python train.py --d_expert=64 --routed_scale=1.0 --balance_loss=0.000258 --lr_router=0.000241 --max_seq_len=512
Below are experts of layer 4 (counted from 0) of a mixture-of-experts language model. Rows are named router (the router's row for the expert) and show model dimensions 0-111. Each number is 128 + 24 x the weight over its row's rms, rounded and kept within 0 to 255. Numbers have three digits each.
After each expert's rows: a language model's description of what the expert responds to. This comes from a sample of Wikipedia text that the model never trained on.

# expert 61
router:129079144119114145101144142132146155056116134152069194148127128162115114122136149132114140161152138119123146122088120187125095136138157136117166138139111152080121115104163121122140175135090120130157107150168118144106127117114130145148110129112140142152116125087159139160126138139123144143091110095151127138128133163136079122150080138116
It responds to: Head nouns and participles. Nouns and past participles naming or describing an entity before in, of, by or as, such as named, called, known, built, film, species.

# expert 27
router:079117114171128128133147172117122115154132121121163150161126114103143157131134160078104114083167142116155137135120146156143140160120105118081118143155151148160115136171172116094155093129136102149105139125112141149158081141132098102082107127159139119148083092101166132128105104068141098151130168124149143135148141125122103133125115154120
It responds to: Infinitive to, modals. The word to after verbs like planned, worked, confined, plus modals would, will, can and prepositions for, in.

# expert 1
router:134197089173146134135152125123129118087158064110132127118136127129127118124113135123142152132123116109113154122130113149156150152125083117102088072163119127109124139135143118151081151167109071133129088115125149113125112156129137149114069082125113080172123126124085123106102146095130154127081160140129131137141142146176106167137181143148
It responds to: Word-final name fragments. Middle and final pieces of proper names and compounds, such as Citib-ank, Reyn-old-s, Eragro-st-is, mostly in species, place and team names.

# expert 13
router:148136143111098099105116140127133154131118136152169131171176147114175183142114152114142194099163168147108135128106091109175165148145110116156141105123155138116132146122136132166106139154120076113112156144145174132097074164110159105127147140121099171156168157126131172160094127129074107134161160140131099089107124170154092152149165123123
It responds to: Name-initial capitals, particles. Capital letters or short syllables that begin names, and particles like de, da, Del, such as Rio de Janeiro, C. S. Lewis.

# expert 3
router:176125145129130166120160119087120110143089128098113100087150127081138104141125157143102109078127101137093128093169133167091168086126141127116082132109100159129090115125134111103129114139105114159150148130123136117111090176104110112117139173139071097145078125134097092121148120114120118135168135148118090139099119121142139099141119134173
It responds to: Sentence-ending punctuation. Full stops, colons and closing punctuation ending a sentence or list item, often before The, In, He, including v. in case names.

# expert 9
router:139173095123127122203151095083119144163160101168120125156099134136152083106094100145141147110151157140162160123168150157129116128094099141118153157112152127125195147125106096147144152115147097105121087119151106171128131165158129163095144157083139081145126113170124150111155132112136118117132124133088057093129134144118106154106150144173
It responds to: Mid-word name pieces. Inner word pieces of proper names and foreign words after a consonant, such as Syl-t, Cro-at-ian, Conn-ect-icut, Stal-ag.

# expert 50
router:094127111139140129102093112147107140122116080113138128137104120096140088104148133135122154171110156139100145134165140093116108145096112109137107169113123098121163107103144122127111117148158110076100092085125139101144131113076119140132118109102100101138102113146124121101114138131087147131147147137121123111136159124142147111135130112073
It responds to: Tokens after names. Pipes, commas, parentheses, as, and, and verbs like joined or won that directly follow a person's name in tables and prose.

# expert 10
router:132129115154137104133129092115139109125173154121079162154102139158131103113079096150112179156163130113159119111092153147100079153135118119142104105162116099114079126143110103132105132163192141077160164114153110153131154123100165122101087122133107130095146129171123082118138120131142101127092072126154120121109115143153141163175114092141
It responds to: Acronym and name endings. Final capital letters or word pieces closing acronyms and proper names in infoboxes and tables, e.g. IUPAC, GMT, NUTS, ThorSport Racing.

# expert 45
router:135109124136074134135152181116104126150095095095144153126131116185134099183085142128106113137121133143135118145166102175075078136102141120104125185104158130096135146115108137145142110163114120148152104154137107149151094136090124139179101121092164119155154143157127150118107149151126118121075063146129167138143134149118151145130106129157
It responds to: Word-final name endings. Final pieces completing names and words, such as -son, -mond, -wood, -er, plus am in dr-am-atic and mar in Gram-mar.

# expert 23
router:166124118114134092117116127160138095161158144091129099136090170138146123110172120142146143147162134133107158142169129127140138106119104143121151075162162114134130169090129093161127075128126128114134120115149174120171119110107129122106145094099151116145140156146097094142105158129079117101115157138148146119115165170139158144139160131120
It responds to: Opening brackets. Opening parentheses, brackets and quotes starting asides, often before years, ages or conversions, as in (age 31), (1975), (50 ft).

# expert 32
router:152117101129133143096124137142125088146099110119140158132175137111123151121152152108070135135148155120141149102114139143128165090094139115189110093136137104145135132161136087127107096176140098135105136134138121134103140100096144136139123132146116142135150133111142121160118160119163123106118156090126146070132150157149143139147103098163
It responds to: Word-initial stems. First pieces of words such as pre, reg, ref, det, mark, and long in distances like 14.5 km long.

# expert 24
router:110129103101096150138170135094092156121159068103135142136096098153189145135095135139082115124107121100158124147108113134138126115102151140124157106116147122091092093121147107106126121137108095088117127156162104162126104109113113083183151102135088123153120086105129150119140162115094139116120111130124146144079120131136125131173143159095
It responds to: Mid-word pieces. Word-internal fragments after an initial letter or short stem, such as v-eal, J-ena, c-rick, visc-ount, Gu-ide.

# expert 0
router:091138107141143124110149124082128125108085119115128126153110105098142129134153084148137128084172145151118138111147136145145112148123119121132117149132106152172135106100124154096157161104114128085155140099166154138151151132148187135149089102124109101163102119139130093118102149134154134144122146136135166170099138121109158111133111104109
It responds to: Verb endings, past actions. Verb suffixes and past-tense verbs in narrative prose, such as -ing, -ed, -es endings, went, began, joined.

# expert 51
router:065155110085115137144097135106141091152122106115116125161159128156137117133067119144156119146132118115117119118079122100132117148110175102124150148134157129143134158128150114123131134115142148120127106125129170163129088116110133089112143150144099083132109158148144144118125134107136150146161119131106180165127114109172117149089120147140
It responds to: Mid-word syllables, foreign names. Middle syllables of words and foreign names, such as Peuge-ot, neg-ot-iations, Intern-az-ionale, often in species and motor-racing lists.

# expert 18
router:116166120156065137150114143113134119103121135102116151137134130136136114109119110109150127166106124131107116103108114149135133115139081147161153146073115104109112144111138146129128129155108119080127131104130110112133109144123160159117083103102169149130150117140105060137188128131128109148158153126103073170090113123148163122169152110135
It responds to: Field separator punctuation. Colons, semicolons, pipes and dashes after labels in infoboxes, lists and tables, such as Status:, Material:, Succeeded by:.

# expert 15
router:136121121144129117157125153140141202119100139132100110103134089098090117132172103150150088140133138117176146170132093130121149139123139159126136110115095123139140095147156163128177111101106121103143152147100127157168111151168117148107140104123133162131138150128124140108158082148148110114097177110115151101122129117097133121131104112086
It responds to: Verb stems before suffixes. Word-initial verb stems and prefixes awaiting an ending like -ing, -ed, -ation, such as represent, regard, pre-ced, resp-onse.

# expert 34
router:166121144104165121142128089095092127126164119131119139084114140129149149146123094129095137105136139160150121147179165133122093074144120115087154090154128133105150155152122105151117153127137167104126141146193092152094084135112125091114139088157129113138163139167107110141151143149104133122127129139167087111120094105100126144156117136107
It responds to: Capital-letter codes. Capital letters inside country codes, football positions and abbreviations in sports results and tables, e.g. CHE, CMR, MF, FW, DF.

# expert 17
router:116110123135097105143140151124110134151105127153117106100082126109140131112109161125119141139153108142137108167114146112107139107122116100137071122110187120144176156135152124160142129129131114113129135122130124137098095101121116140111129110118123119114117129147152095136134122138111125084147098143094132149109128106138147106073130178132
It responds to: Mid-word name pieces. Single letters and short pieces inside foreign or transliterated proper names, such as Sri L-anka, Nak-b-a, Korn-il-ov, Os-w-ald.

# expert 14
router:101118169161149119164136105118107140144169107144141153164153137181137097110151111134140101144119079129176097095137149112164097143099132141140133123095137120165142098133119130122102106153116128159139150109102132191179158108116092118150082101140136113119109174149128179131119077147155139147157137161100143150102083106102122127134154114113
It responds to: Copulas and adverbs. Auxiliary and linking verbs was, is, were, been, has, plus adverb endings -ly, -ially, as in initially, typically, mostly.